Weights of a small mixture-of-experts language model, trained from scratch on English Wikipedia.
Training: a variant of SOAP for the experts, 436M tokens, 6647 steps.
Below are experts of layer 4 (counted from 0) of a mixture-of-experts language model. Rows are named router (the router's row for the expert), up (a neuron's input weights, with its number) and show model dimensions 0-111. Each number is 128 + 24 x the weight over its row's rms, rounded and kept within 0 to 255. Numbers have three digits each.
Before each expert's rows: "gets" lists some tokens that make up at least twice as much of what it gets as of all text. This comes from a sample of Wikipedia text that the model never trained on. Tokens count by the router's weight.

# expert 21
gets: " ", "t", "at", " 0", " m", " d"
router:143109120126143112152146102139116097130122131131087113133142151075114123197122095131102136128198091098164129093119185141124107118125119175087113122146162165096135090122139159131084126138170150138117152159172101127141177152132139140121111151141185112178119129120122114112090118121118135184144140084130125163099129124121155115145100117119
up0:104130100120162109137133137119101135150095094124143185064131130102103127148104106091134100124114089178151096141134148120156128112108085165119123158121115129144151087141095120130159124172101108118160104097082101132124118143149130104156182146111103077128115079098127131120159138128113119144156159126131148141105120128147157180092112122151
up1:139136109109155131126102117145115177148170105144067134139115129133139078126093113130122106128092144071142152135127121136147095141119101181141109152152097135102097164133124091119123126153143127121106110110111126132124140114131131095084166107152121120106157078132139158152117125112113162109109135109134147161096124141108093085159115103140
up2:111115133117116080153168111158140127120129126113123116099088177113158167123119089125120129119110120125116123103129184137145137103103101170119131124079067149137118142101105154106131084122112102108112139138128126112161171104142166164145106117137156106106148066114135121147113121134124146124146127105189096138099118118122098110141164154120
up3:091137128099108113127115132121107143110110098111128163145128084106070109173150104111133133140118127109185143121092145091130120157110106131088136071159159137119139118147143168105110091152085155140117132133155127141140110092138136123147131135165136128127157113163136143119127096103086111126144136125140117120138134144087122112146164100089
up4:099115145136101100125131115097112168120117124120104144161099135126161154149150094133148124111139125116070138088133126134131122068107154137109106112143129097097166127086128151127132083136125123132148127122087117173093134116175085067128078126137158115108171143142149129149117141154130131116126113099142130145112066118113117097128099120123
up5:075126123141118116137172125069082113134131125114159127094115140131103132106148119105169112138106124137184092123183153127100101132122117176114081084124123134116133149107117133174167099110156088154180135114161136110120105144150106137136168179119153140174172159170129159141102134130148151120113127087126142134111137140143110139134117113128
up6:158159116130136115117168086137150181120110158130097115163106147096104119125143107144075146148117150137124123106155155134181145122126141147095138146138123144101126117131112131122098152168090110106147117087122116129154135089130147140111133125180130106141095164131126150094085102102116121129131144144094168148113112129159147096158185093131
up7:126132123118142080155170120140121111121159146161168122134146134160138143127117151120096138116165147109146120122114173119128137100132139128078136076104140145113128114083085143111074122144147121149126134090121121143130165152138138143199141109102110125141150143130121106182089113069139113131156111113161136169112139111189146130167090142125
up8:096097127125124110185114137129096135128160159123114117084182177097109150175126132093119121154108135139105112116164098094130112097156121127090080079143123135120143103152133143096140133090139127129127142119148138139104192140148132157149112123120097146172137150090128135150121140114129176135115104104150107088127143115101127107146146149118
up9:143119159130148110144136112133143140093153104100115084121099154085175111131146118147123096136135130150087125186132107148120117135144134106177127158104148162126059129129141134134116111134172132065125168113155120089121160164120076167135131119160097087115116125143159101122099137147128177139112109112163195141156164095163145097132171108171
up10:156130128189087124112141167134127096125098145140143090140089117109122121095156080087128125151110120107099184114161141104123083148163167139130153113126132123123097126138151150114158135148102162142146101128151123160100141110146091142128137122146082100135148170132104161105109168086115151114097135156151106099120139114113086112109151115119
up11:152131154160114128119098130167171110146140146099125168107155117152103165131124155154154091112156152119116164107110132104168124126104133119118125148132111142163115084112118136109136133125128158135138115150108111090140184131128105127149095129104159096129198113126088143123094076101123126132194138115149152133133130133141136140162105130112
up12:153098079124143106125086163116122124133183150125108158151113113136122122122106127160126141128184165100149147100150126127127148142131153145154136111080099095123135110154089138150115141122069143146103127099091123101103163158103122126099157108156132143097139112117098080119128092086133118112183084108113164129105136122124126126101133101092
up13:143161146134161170136137145104078109082116131111092099122123105113097128124141165105169140134121145096130141128135137083110131076124115126138124145119128146148101110131113135157121136060134141098097077136105110087123142112110086131115115143107140104146124124115140121142122105129095070137146076144117136126151152120074119103136122102081
up14:141169101082151139118161112142111097099142080171123127117115101131175127096122137149158093169122121126124132109130141126106128144147127142112154127140147152109169137135149168114113090083106100159142079125121129113145185148114150149157124112129133135108101126141151122063119164117132114113142119165150136120102138157148148132094094132104
up15:107084107121138102151184150179089125142129109135101179137120140148153116158149120096130099110116079123191131092181183133116102096135142128119093123121154112151131094151146137134096129114133128132145143168146093174133136118150127114120120119132147138140146148141160129117121162102137121117146062119136165138111164083144101144108152127159
up16:117115138152094116139151116167131123113123178131107106089150110127126125101120132185085115147133096147122138101052125115069125101122136133145135144152114148142142141090102133106143128111120136138114143156131099171123134182140152105060137158149134123184131115112122109105147143154143159172075122137104146132151167177148136119081135142111
up17:103093125130162095117165141125132090098137104102087127137176140126120064153139158146108149138120118122128149154139143149146126099104101165111123165113150096088135154113129150134118108142170139137141169107139123168127117146115106141137088185143118115102122166119135112128107098121110138103099118105108094169119121141117096154117100149143
up18:119186152133136129147120141122076141107110108101072120119120101097130116144137076071167131128104146115124115155139121128124144100135148107129146090088123133141138114135130201095112142179146134127121156118103134079135134093097084122113111138121106083139149131135077174131125117104139115133145133123157119121061077143107150159163100149141
up19:093106068121094138130132139120096107146121105138148107130138143139126057149100060123126109145108137145149138132125108118146150166083098114117136153103135108128117128145107128106131163116110147107103119126130125102139129088129123112156113164121145143161118150100123119096121115166151161138105142141109105194091138140131080119156145126107
up20:128129166141121160091104097174156117099153141138092116118185152137133133125095149124090120168117159108130132167100145135112164136149163147093121123138137103069137125134120168166135112133165093130114120164131121126154151130137117142108129123095150104128086118143110121144146103133163161145136122093154114114159142150143151134147176107147
up21:145115139137134122138105155122096135129108114120176082100113166088073114126162143118168112101142105137125133110145150134136151119120129109151115108124154097108128144146098138081121109099139096156111126140117121125097131112151129113172096081114161156122078118142098108158182105149116169126119127132165101109105134115142114144154131138164
up22:093128064177140119120113182128095125120155074150150126120115123123125153123121130141161111129136132120108102126110174155153119114144154133088117120140108124119160169123101121114096119120169098151131155148148156139110139111108129147118106153121168117159086147086127165162106089117123091145198148128180107134141143130116177151129099149112
up23:146131086127124103120157098128140190145142123129109150116116121099144118118100143108095085121113099086130159109151126132147154070095119160102141119110121127159152086118113116134174108102138134108124135117108125129123122149121131127121081133100133130140151132126142093154151095058139179115133092144138118137108153091135185129136121145118
up24:113138135151121156179149136132148094103127130119160103132160106134138103128159168178087115125138104142154120167162131161136123135109126135140157131095116158123146116111141127099082138101155097127110144139128143127144162102145118143156102158121135124131120052105109118110154095137138104127143111130145096158093095105155112143143141129103
up25:130123106139094127149146105123123096059142101118137110133131153129134123154094145136097075091142160139111099085123166121116100077126126100152108134103126135126126125127115151127084183125170138091115152142159108086142094147149145073149143102140153144133078095134103145151146099096125134127197105126132135138143160072095173117074094109141
up26:164117098117162155147114137154159107116131141133109128139160137129125116140077112121138160172173114148159119146120136125110136104143146158160129191113126110164120112129121154093065139132138113141091156165123121194122118108165122100123137141135181135151146151126109085128151129086180164105127127127105119138159122150123133109152145040152
up27:099119154132139134069147127138096154168179089151093113098121145152129108121091168085121137121136177110191143118164108112112150124154103134097117139160126160140128100091153141110113112144118137099082148126159120123193160154148105141135099136116126144164111113121123153096138131139138133155127147128099107118147094120133110156108093092120
up28:109165120153128104148189127096162152125146116118104136125159147119165112086180160087148123108104139108147100102107129139112116090115152158118126135084177126115116123143135135108111101159121125114115174119130112134106115158145140124137138160133104102126128161124147123105074130093090174135120109134140111163078165116105143168127133118166
up29:119134139079132141136177111122105127114114121166086139145109155135123097102109104141118156094113098147082148123158102133121116105131138168103126173140117134122145152144130117148107123108149172130112143113145115140137175085111110107094137127150088101121067133144170118114150142153170131158084120139137089172146128075136121150132151115130
up30:115171145155147127113134180096129107107114078102144177062111153139134100145123136152182156090118108134124139081113118094149136132125124174109151126107144119153137105109106150145099161129182104126137108115113081146187138080104135131136123111089133099198123101154139146128092121129150147103135139130139105146136132115127194140135140119126
up31:086171105124141134142115108136147100124105095145082096155124077149180125154105168110100136071102105144166149112137139081176107116093153106134114171122126157149143104134140142102125124093115162145157135120158106118125154143148106116134121175113125122138126144110122076131118150106153126131140124109177148209109128135097146147083126194141
up32:057165113120130136103150139114135163182129097132119089139133170107151151159177132140119145078139107116113112150094127134143130171100139121119148119098107116164159122146157135099147128092135107144082119177133128164108160145166168107112112128139070155130154144147141113126150135081125107124140120136110132095128173170124132103104136130163
up33:120150136134128127102141107134130129151116106079079140135111143158106144076113134141122138125166115134142151114135125134144139133113129111179132148117087131111126130132161114123152157084154159119119143105153095103104097111159089089143121129144160145097164123110119130133105130137099134147160108130101131146093133122175127129159129155158
up34:135089103110095128164107156168133145139122098101086111123138133110133114139130090129161110136147161153114164093109106161103103154113113147116119117105132123112106144131153111124102125141129145136108106190143070129154118139122124175120145150139097079137098134092112148110147136132117122169116104120115095129148099123109137076135154129104
up35:158150151130147176130140153108088125153154143104097127133162136101127106142149109125108107163131141145090085113153123143118102127084133209119154141091149149150129107129130131109129133133155151151103092163136179155147153144127165131140131124142105087136157150103145168162155159107173174055111138127142119150096124137114072165130097088122
up36:131129140114142116120152155159071157155153125131093133101127137090147110135158105101120165153177173113112153090101167085104131137121163116110137133135141139103114120176106158084094121121160124114127118104184120118120142121172108145148104166198112127123141139131112105140166107182125127145119124133146151119087136151115147126098087153177
up37:130108168122084123136160125121116129118132094135136112135124164107143168127118130124143150121144170067121121124140137100118143152112128187119099118104094124101154091157177135159124152143084164137138101131187106146141116146141181168161078166119149113128166135169158124109129130159104108140139104121121131136126130153145122148167114162117
up38:172131122101158129112181154114096104121130124089094087113108128122134145189170100096126129135135102086173161116080129093131119133128144185110130164150143113159118144111183151140091122136147156084143123163103154105127152153120148128095114177142162120121131102124158135089126160142163094146151137109126135121111105137156097111121101116127
up39:113121096138144144141131160147097085158126124126176139153183131149132126141138080155128090137156114095163097077097113119114118101121118134185111121106117102144162099052082145135136144161189133115164121101089135144124160111147138150113139183127124160128071127100133082112167168124128124166119123151090135149110139087101155135146126166156

# expert 16
gets: "|", " |", "-", " -", ":", " The"
router:153112126132134088134123078162112116174150159134091133154159138086125171136116123155104138078135128083125114116163149084173158143111098141099159136155155111138156080105164123137113109118118106139078163139142117119143100122138125137156130118114134138149099141104133144120149113124084086159088171122123115120122107092112147103171095151131
up0:103115120138149106112137134075130146156157163133176120127157094129086133140144133085167114087177161144100143098159163151096162126120135124095109127122144126127150096080122102115102119121122134187140125096092131139068150110120127174105135156122152150156122106100180115133155138142149117145120092176127128118089138127117159114147126133147
up1:163119124133113119121072155127166143143151147098091109117140105154111120141101097149148114137139113089092153098120136094132135104113105105098133169152113093102125138123091159120121140174099172173129172135110155133115128120140141153117130113110139155115110096082152135145122117119141153145171122102114114165136108137121135098092105116125
up2:122119085089122150160099112124116169157154106149123168124143224125147133111103170110111115139136144125104095134146119110153152137096101109103094129098102181123148136104126170106146136138157140109091165114131124119117132127130110129109130145087131182173109106122149086061150081169115107117098114103150131125126125094132095164131136094098
up3:148099063122124116110112161167093130136157118086137140128125139149123120147130143112147100115128135130132142116182149136120102112146174128122100152147070132111137110138141159166168157097103107149139156094130118114110090151149130135158120128110125142120131133122188080070109126170189066135138134130133111118095151108093171098129166102126
up4:109126095120130123153137189172119130164111126119116181122131123130123173119165113099111174119085110169101143122136175122117156135129141122132155131142104118139103186083157138159175107150111109160141117109144102112124126102113138142198152143130130109147135132148157145125130156149119121193155113115128107142176151139165151111157121127139
up5:117098147128166154134172118147097138098128113161154128177113094126122138155141128125148129104131143122101121100129142144136128168149105166159137168155113094154131126127138110099106138136126090129089123166131111106113080103151125102127124115139116116114113153137125127121123137128089128151125126165087107142120118159114136106133146082126
up6:137095171162094125114144135104117138144125140145067121129111088089135105140120100207121089140096156085181128134144110102114148142159087069111133178127134113176161070112157057153141096124143141106174147157126112122159125142091097125170116131125139155114130133132141125138125121122122158143116146140079136123137130112131130125134128153091
up7:128147133155090075113099128094142101132150158119117128099061130113134138163163099099130103119100134140135129089097092173086123093163102140101122097110135152144161109132124116166139141159122137170108094176144123161139161112130129171094111119121128131085128134145151107180171109120139112185112164136166149071119117110125176089176158163125
up8:152134105168153094113138141138125137127140132112113081179175114119190132085099105122104098105148135123181114111125104098106139109115139126110164094145140092091127162125145115128117126102078140100091156142141130106142123051112126136129127154179114166101135094111092100125117184130095129126147127161135129090129114100125125126134106155120
up9:083137124162143149107126076144102160124196098136166163165102087119126110153164113124088128119140117080102158153088135167095147167166128147118104152080103101114092120131148159121096084150113169138121127130109099120146103117068105128113131140117108058118121101125136127137125141100134130145136086159113135095135105170125129158185132129122
up10:077099113123112155128129051149145115120100141140152107134108154124136117138150148147119124123106114116120134127100121170178126163155133104123122156127133129142152166146100120081104127183167107142093128104149131107115138178115153147154139152109142128129143138185109162111158150101128145174132136146128176108133127117109119106168132106122
up11:148104123126094122144108125118124101120113151106145144155113139111121132122139142161146168150107139174098134117139072139104123166115120148130164109145150128139131090115124146125158121131136173134171105114149117120155175127148157183138114072123150093131136101163094126126125139139124109143127126141113120132166141160115145175103123124123
up12:165157145106122082185137144162160143152117170153114124113152168141095148136176123154133150098145133098167112107161134129139118108128138098149112102100115102144109103120144136100127116139127171153114181097153147130120117134158166104144136170086108133122100139130103095095159110146128108145139113126135152102098128131130180125144144092127
up13:142143111120138101106115106142148165096104128089180149091182123167112126090117124140068165145152122195117135193102148133141117123148112115139136121111135110128124137114077124106154111132136150141140101137124085113151128130123074100114116183124158126179122110119119148158141121174113117178115136145095075155120170135104134126152134113118
up14:190087110081128106145091126135106088154150110118143145152164125116161101109104140094129157083107153117146143122118120125125121130108111119134111129151098117161129095107162113098148166101147163135161165129168120172149118121129148185119130151138158146132094133132137141144102089123105136134092161130109142151143125152168104106186138150132
up15:179136163115139143177066156155118107154090138169070111101120099125117132112112137118107127130148142101116125166137165133152145113081141150090134130144117120127149144143087162141076148114127120105199169133165137130151110115122112135105159125150123135136126111121126098095097091155120142131156132102105154102090116127129143107156117127121
up16:149110183144151090085079151131140176116182112141129146138153125113129168076134144128140104104123093101106152143127109147125150106125127166088109117124166131116143118143094171123086131100125076181145136115128106128118136136110126088136161122130084133122155106178087135093148142122124125171179134114135096133126131164137125113118142177139
up17:124128113173141116151152104139133135100154113166180150109097130113132112110106121154165147123149142134140171136115115182101165133104101160120134126168122129104147105131118111133134120116114122123119134129126132109155159154145130140141170145157132113127070159165131122114120140147105168123124116144157152137115142163117105143113132141143
up18:119076090098161157135125146111170122096111105167127113159091116097069150111114094125116166091142085114132151120148132131129134105161114122165098105098104144139149097141114098131103145138116082085102125163152132103107155125070095069128121131122119117109138149118124129112117128127121157135161090152109150154132124094105114121154104124165
up19:137146125140101125170129146127096186106119135153110116126156152104141126118138157140125110144125128126161131133189149125184148111136161152154138095139153141126163090087140091117117133125111100137158146146173114153101158157140163144102128144144144129114135072192128121099107106153119156158140140114141155147122122070122133116165127136115
up20:164156118133137131155153118121121105115148118160145152115101128127119141103111110140105105136163084107157110104163148094143110100127136106168142159149103108103121129115134143068084115105171122144156148093120114168130103105096135125092139121119122113108076093095116094103135159120118133190141146165114110098126119078137093105165099092121
up21:117132144124079095108128125114104138136154089134137159134151093131121119102181084131163104102160109153093129097128196178144140087125144116144075130133132113180124152155143098132124123136124137135136145130124138116139116146135141106134169130126135169093128153118147110122117120153104121107101142149153144167131120118121124124119148130101
up22:108119151143179112155140131147137134156182136168132192156134128162123087178134152105114123130158139092145084122107135140101123117118127083123103106107085135140113134099110141149134154127175120136137180155144161142178106113113122119140133108144140130102126113135142139112086141089126110109157123092093149122142128127156098131121106163140
up23:117156083185114134119154132128107149141105106107072126159120130116141148114117116136118127170125121139156136135123134113146111124098139124145133135140062122157127146117139142113142133118139146114119165100165095089126113134108141126115118120116145099097088111128105128149113126152103138128126144158130143158133097104099108116116164133142
up24:083126162100102152128157126133109134157109115131117083151172177098124160122139120141137127133097155077173164124129128146126166111114169152119108116114114138155105150107128161114130101151105141135104097150129124110117141130167144115103132103171109116127100140116114158141168144159146095128115163150092087104162110081144113134163129111097
up25:168114117092123113158120116164145148126142161121137150159118141136082118131120149136133148143149107120086165145122118143179117119121129110098117139177165116108133127140135131158105147114114127154156136120148122171100159186151096153138123139130073104151122166176123128136097108149154154151139085136141096096142167087118155118136101173103
up26:116115121150123137156162098138133155153105159132142149111114134137121079148125146157107135106135142170083105164138118128141121159115134103081140156130159102135090141049114113141122114128130115171126174110103111146118106142125159144107084145121107154171124131123141156139149109128183114105127121146139112131156125149148138104123148173100
up27:133104091112115123150142109155131162143152135106111131156138137119105132143117149132180111129123112121151132109103160128145086117134142107131193095108079111117109114121100150133147051137129089133120130127141128136127117124117117132158173078132137140148137111128128088157121111123103124073139123142128155116120073149111131145153115140116
up28:193109112106118122122173153132132147118109136152111161134120103131112167129197160095116122125084111142146137120132116086161107139099114140154124118102163144093131140147108118085125106119135142134134112142138136108105123170150097128125113108083113156171148177130171118138147118109129178173147172129114129147102105148154147142137135090144
up29:114151117127117163084083121119117116110095094124134118147134113102122103167139088159164104098104137176139127145140129117129134132169106110072119148136143112113103119116138087141128120103116138115121139126082151160131139101152132120123117091099149119139106134130094110124086142126091099148109129143148175149112118136098120149131085100085
up30:142141138118146081142070141151104117069085141117136117159139123116125121136123105139157137138155140167111179127078156129194162157092124123104098171101117109135132132125131115130144110180111150115169137110175119111138108126148121129103159134119139141121120096128137131055152084079140080157147142165127124139122109166130130151141163126134
up31:132086137141145114126134137145107131096123110065127127140151159100136084115175153136101123128119117157129086125131143131146128116091090080131152153149168091126123169119144148132113108127110111092069100110091104088065127113124091113172137127132120084163145175125103096105094128150123122146176111097105105098161132154118171079128071210125
up32:096108119161082145115142112041170144142091088158120120109131162120119131128152146095153157145137155101127147082165109088121104153087122137116123132142118146129164102160133165089109098122162138165151129184154090122130140160123118135123108128132099165165143131104125152117129136100128107108121163117138086166124153083160140093123130107112
up33:142107126098131149163133103085131136121126141096109138109144182134065123080126134143124098104124131110117148129129137122137170118145110156114092110142156102133146155086161119172145124119128141136138106133159144096108129133097066151087138095164105137136091133142069080181181113127091112145122096156156152104138166107088124146114089091099
up34:126187129119128151125131163121101109171101114125107107114105111138120143108114116108127132144116138113102173175129149127135116112168136126122139147136157120159153152071099117098119183139113152136152152166129148121127098153161099122132131133111121139121143151128131136150140110140128111146126133122124158111097095139073105180111136162117
up35:124115180142143104061196120121112149183135158153091126084111105122098133129139148118174191168166157153070105114158097128107141122129119172103098148139114112100143108113141172174094111138126134121112153130140116131113130111119119106126094132131149137155131164149139126103112161089110097103125170151131143118132128111145099096136155122161
up36:155117149082128124122146106117171116084148104132121129180128104075120110136100156148130107108119131105140125125152069138108138146148159139109150118103159126108119094148139140142165138152104146159092122134124115160141105096118140169170107122121139143167162131118154132073111120150128080140092114127167131158128151123141087156126145161112
up37:117095110131129094117135132170082128099156142130093153109152145129126180151098127083131121087108147103089110110071117140128101120137124111122140111120157122128101147105148137164119146152131111140140137073104135108104163123079131150153116127130129122129084151115151140144133119128137102123136123147103116095125110105146158117110120119107
up38:088158162188140115133128166092153081114108111126137139110069152140108108151127068125156128149129141147072120148087130116140132094154149121158125124118147125127152141128124138136134117172104107128097100116082162103171086136129136121125099133129151092138126090080166089121143120130140154144145142138100126118102153123115085151134119152130
up39:110107170148112126149099128121122112183104148129129107096123145124159118130134144121124145087118135106131103134155097138150083144084149153159117125131126120125140164141127116102153140118126113164111144144089106156091108118099124133101101151121121160152162152121163143116076079161159161148117154137106122117142122130138133141136162109137

# expert 33
gets: " |", " ", " 0", " on", " 1", " 2"
router:172092119131134110191134102125143116182120107145125136132136125119142125146142104126127146115114097116128103150120125109162110155154123151113148142155151135122132090127140096119085125097085100145096146123123130148160131161126131076134132133139139146143154137090119131109106102175114115098121185124127091159127152102150158114159089126124
up0:096089151134110152113152144142153203144135122081143162139135093094115128167084133132090123114133126150131151148133136158117164118139165139136104145147125130112113077120159114130125136118175132155154128128140170130104125144127120082142144089093125130100113142110153116105143113073161120108158110133096183121144139171112129140106151128139
up1:125172121118137150129195095106139116123123148072105126118171144128163108123139120163083154157092087097120106139116142108115101106138138132147138146139121114104144101116151124167113109134091120119127140101129115123159091144120156113112148149149108104122169112135125148114132102142086090160132137123144131156125121130129125127094124154137
up2:117127152103135125128133082142126123106149136106113081070175140142105100144124151144119127099118086144124146136144082077136118122126126108133157145119121134126111106071149103117108139116136131121122114126111152166153116123178152110124105127098132085094122170131082163151129125084129128192135116125087147157112151150092115136140127157112
up3:101086155065103105139170143107139142133131120161111137138103096153091164141124184141099110104135087146108108114094137117114094142121147079144113121152079083120120141099122145120124156134094102115102129085141156106128120104110143090141182135115170122101137133133117153134060142127113136148088146100161157110100123135134145131126091179148
up4:094141130168123135162162126127116150172122125137159142123127135127085099111088124118110163134088121154097082123111130125121134139133106127162137142189145130136142162136151113139137149090102139115134141165165118087123146141113143108120128152152158131113124147112136125154113138198132165145105086115121148098125100083101161171122168117189
up5:133090113168147170136175136139108139153082081149123144158146128138121131129101110166132127119138142153082139150102123123155152104109135147157103117156165171121138111146121132147156143092127109137101143149103159146157120104111146149096133110149135123093119142097098140120133090131063172123119152116154125137152141099118101107164128088134
up6:094144135128127122166144135138119105173145082100159136149098146138079114131098106139150126111110086133133102108108167118110117108119114198169139106154116132126140122117156111121100088150082123154139141109139144127078116126144135099173109145116094103176128131132123161153162136128125092112095145120110159195111122103105128173146103134140
up7:137157112099108118166089146119110125159131133156067164142147152130135142140101163119126144145142145148094161146105164123085109140075129161128110094163092160141127134127134170119120119134118140138149105138129129154142126118156128173143116091129092094108128087132106113161077118094079078131079112113118105134091109129172114131158163125103
up8:122122141098127089132106093089189114158104163103099136105140124116100124155112154158123114128128175109108157103143137144094126146095136156124117104182083105128137104106095130098130135118116152165121109107118143148133100118126171134136132165126169109127117099080137128117098134112133138102155160097152114127130135112142152154104085117111
up9:115106103151174132148126120111137141160145096154137119088079123132171130111150149135136098141172155130152156156153066157159156095119105162127171151141143135128164136116114116144089136117102121149144118153086098153127140151144145108153120097128148131106138116145131156092167128131095129131102155135079111094124101136164073156144075141126
up10:112119169113114099141144162139113142150159155139120131114154155153148084130136164080124116105124073152156130062129139107149115145134141110114107155129156143125123108152122126131102124083104127144126144117136097125101088138109130108162115172137152155123060136142106134130101156110141094149114126124127139132134144126120112149157168148152
up11:139116118112141149140092102132140100108149111137165147140131160110102124149108146091148130160126108117157099167137094106138116131170089173132095136163115144145112107092118124127111115133131131104147099167094142127112084065120102137149121138146146172095140115142123103143094133112095102107126142168125115115099136136114095116098139134115
up12:122093102113146112153141146097106093185110102118094107159143141127074120130108090145135104164101093121127141101130161128125133096114145119157133098153122142132144138127098131118126151083122162135134126122105109097136110132172134121111089128126092136166136153143119120110145130131111143159151199160131140133140116088137111137120125085110
up13:132160128147113116182110108121147153108099106147153125141163144138136141142128123162124141138103111114135152116119139142114149107166129112128088107136076128107151143164117074167114125098119118124130151105098120175129118169135105142094127147115128143129134135142109130101136099113126127132108135166132134113122140119132127088149158117117
up14:120148143139071127128090105206141150104084166120151132108121120105181120080175099166163156132099155117126107135097133109112111130138106133114128156067197128113112097141098171095145119111122135097116138164152136134058139128141119118157099148127134094149172124162112111130148116148126144123143126145100114135131145106134118147120117136107
up15:141139165122128115142115116134147123123153131130084140143124114087151116169118092112134084157140157123157106144159128111123126134140191106143137175085127159171094122181124129122193127141122111137123107123159133151128146143116096143157107112140136109160131118108117108113141111168116129155105147130120111137134144094088111148134140150122
up16:139126150120157139127109133143160155122147114140120132147179138178123137123157157095135123181075127128129151158152165120171117125157089100143087112138109177146120104104111124136124150133134132133093120150132097136152104112145142157156131137162150110097153147108122138152115173125113097120126135112116119144149117145086149097144149098113
up17:085157129149114125141132146149124141138150126133105114038146129151139131150122159129102116155123158070106152114174133106106143123132136153113161147147121103108064135120093117121096146153121113145132141067141110142120147145101143163156109128154157092162149096123130157123109125148119100129114102121087141163130134128157118143153125187110
up18:082123087134107089139121111149119155161110156078102149123111147116105133100104123155115083094119146116107117135134130100101145139112135112127120105115118126154146144140090137122160076130112080104110100100070127117125144146115113124163151092131102126129147079098076144115107105144117071161151141110138147107098114138160146133129125123163
up19:144145148148139135132148138150099126147144138159111132100143087138123103144179126087156109076138086127127128128139116155133136123153179108157142137109103137132130117112103105116151130109111101092119117114099133136115082172137115115131128164074137118145164122148131124120130084129151094137144162152117120162107100182136131122102130154076
up20:117145131143139127088133143130131120151118158143094110135116107128135137092117150114101145110106122145128091098134138101130127152159135089103144127121130111110120113107171128092109124147172078099122140086094140124125156093113160149132087086075113094128141104144119089114117175103186116136101172114125171103132124155123108105108108137106
up21:161135094135105118123137126141113109126127111151131098140115151150154142134126086084176111115131096112153174090111129157101120136116101108114126074106121126078134151073128156094064111134101135162165117119132122133120085128158116141128127110095136137130064142083159127162125129123120145137124130138146090087120162115172138085122119109087
up22:158072124116165090158162089164127110180143104167138081101136099102079129126124161130163122118088149119159150130147124143091158132111147111109123142125145111119118136103170078118076092124118114159135088146114163116157119130144137124166111145114134115146147165128108172104121144118186136117118139161167109126150104145137133132133124133102
up23:135117127134157154085124142143148120150141119112158087132151094126114096143112168097163147111140091159111114128126107164149153068171188109131155054110145152179133135101110106119092131127159094106128151124128130167160150143109140171116135161099088110090120106125100145140122138120137114106114105158086145103090102122121143151162111136096
up24:125102077114116125116134105103072121121152115127146134126174120136097141097132137147132111133141118110147113111164125174176136160158149134093168099099164135113112096099135101112124117112099088153085142131141162084124140188108141088129127152142124102132107066120131135140150098135167156102097073162149119109132169125147178098137152121118
up25:132102153132081111114107097119102159131140109152161116093162137126150093149145138130117134110138102141157080143078190136150157139117107120131141142122118138145142122094120166118080083127141117119138118140114149136141095140136112151142115135122118122148122122110128133123142076115126124109129162109093150123160131117123159125155110172115
up26:136174145088112102137144082179176114093140104095125117110171162114146142136164084124129147076153161098118140109108136119146095149105147096160155099121129106102118134123092124106136131147118098099166166123092129138094131166112116146141165089156106114100161104122083124150140161124111119106157151140127154149104059099149081146133089154138
up27:158165157050104098121103142137183153171157149137113097106111168119129159156097118108157141141134110097164147122091086160122105144138105142090137127147117130158113158104130145145085114137136159112115088125111184141139151135104098087146134122164115123146140127098108130123139110134092118126133151085138153100129117147162145138111138140085
up28:151114140135130084091095148146110172148112106124112111097136133108161126160164121138100101196124166125101097120128131137115117129123133104084161118121140178151139118112151110137135134135125124143109100181116081095130117102136110107146123106183138113168119112177069097166111169125118095151061115130122118122083159147140156137136138126120
up29:137139141139144121092129128084113102132130131150137097125141106139133147115106142086118132119143179185107158137143109139141119133121134121072162130124119138104116139083109112129084085131134081162142108137097120144121117115128148163170108168085147151163129150126109084154107133131121083160127094157145118128111153116160157122165139146123
up30:129140130141145156161152137133166148140087083114142138122165137135119138127151099129110151107160147129069143137103118178133145168175149090150115085105134170115141120092144074176094166100169110166134075118101150097125126147102156095119145118139110107105137134122111136089095122101106127143114167149129106129131151118099127135128135116121
up31:173129163130103099139119154139105131123097109171109195117151116101114122131078094167164143115110090109141143119121147152161113065179100113145133117134098107139131171111175137121101151120154149142108155158175081089120146095122132116153113145106151120144123099121121151104153144114104103163110147135173103089129093122123128148174066128117
up32:126111137130102113104133161133093108154113127133109147134118127142152158113154120117123097169118115127153148134133138135121116190157106125141113150120118099157138186131139145119130076127108105102078104148097148101112111116134112133130172133088093156123081138068104131115131093124124115166137141097107118119125128183116153167123147104113
up33:153083113127178114114120186138163093120145066167124110129138083132111130115110128099165077114094156136138107126142131101127160078103122153165087151156163083113160142167139108139148154103149108141179139120130106096151124135124111166101148125125125112105103103105124131165107094141158115113124136097152090160140159084125150081129140122113
up34:136153150117119152130121157152130188190166132156100109144088129145137121110123136164098116096114114105134115110125101127151117170111084115109132138116144136147138122143127166099091108146127125109119118101120111137053144148199140118143108159097125171153133148096133099140114133142170091072138131165170107102131131122141109139186129160097
up35:144090145116132057124098122150112159102145150143147088106084141157131142162142136117152128124136112126168159169169084144132145084127152116138126140144157131116143102139138126133099113140159119123114118140135144132111101167092167186125097143106130121115134134104136116143114126133134145181120152133112099088164124114158119106121119132180
up36:095126078146153144139115107109080097122169117121167096119153067137149137169164123138098154149149101170148159154098118131140135125150133103130138128100165137136123085137129166086134127106096131157145155131153155117132131128104127142135142142150106120102128167122142102145111143118066108148135169139117127088163092143124133154095129110124
up37:099125131107092109139099139140096136142139127123124123157135131156137119115098095121146095138124128128104107139097150103142161135087121127156209151129190143176142118161132116095142112106120102178138116136113088112129123153072134113133098150143130116143159126122117117112118081122160133162085125149116092129135132129137088106139138147161
up38:148143139113109140178172119104139145179121094097156113128148130143156140120107117116109128137145173155059105099149116137140181150108124117118103086121116095109151074144155099126109127133102119123117132137132111126134111150125110130141149100159149132112155102138135139138091119112083150132183144087115153131123113153165113145106148074151
up39:114147146107131101114096155111133109113158146147152144145092165102112096144091139102120099119151145104153144124185187135109138104130124147119122123169100072152126120125135137135137130125120078152114160144074076122154073093153104158149105134125156108125095125134129140120114106151087128092148152124134091142134140123118126090135077179138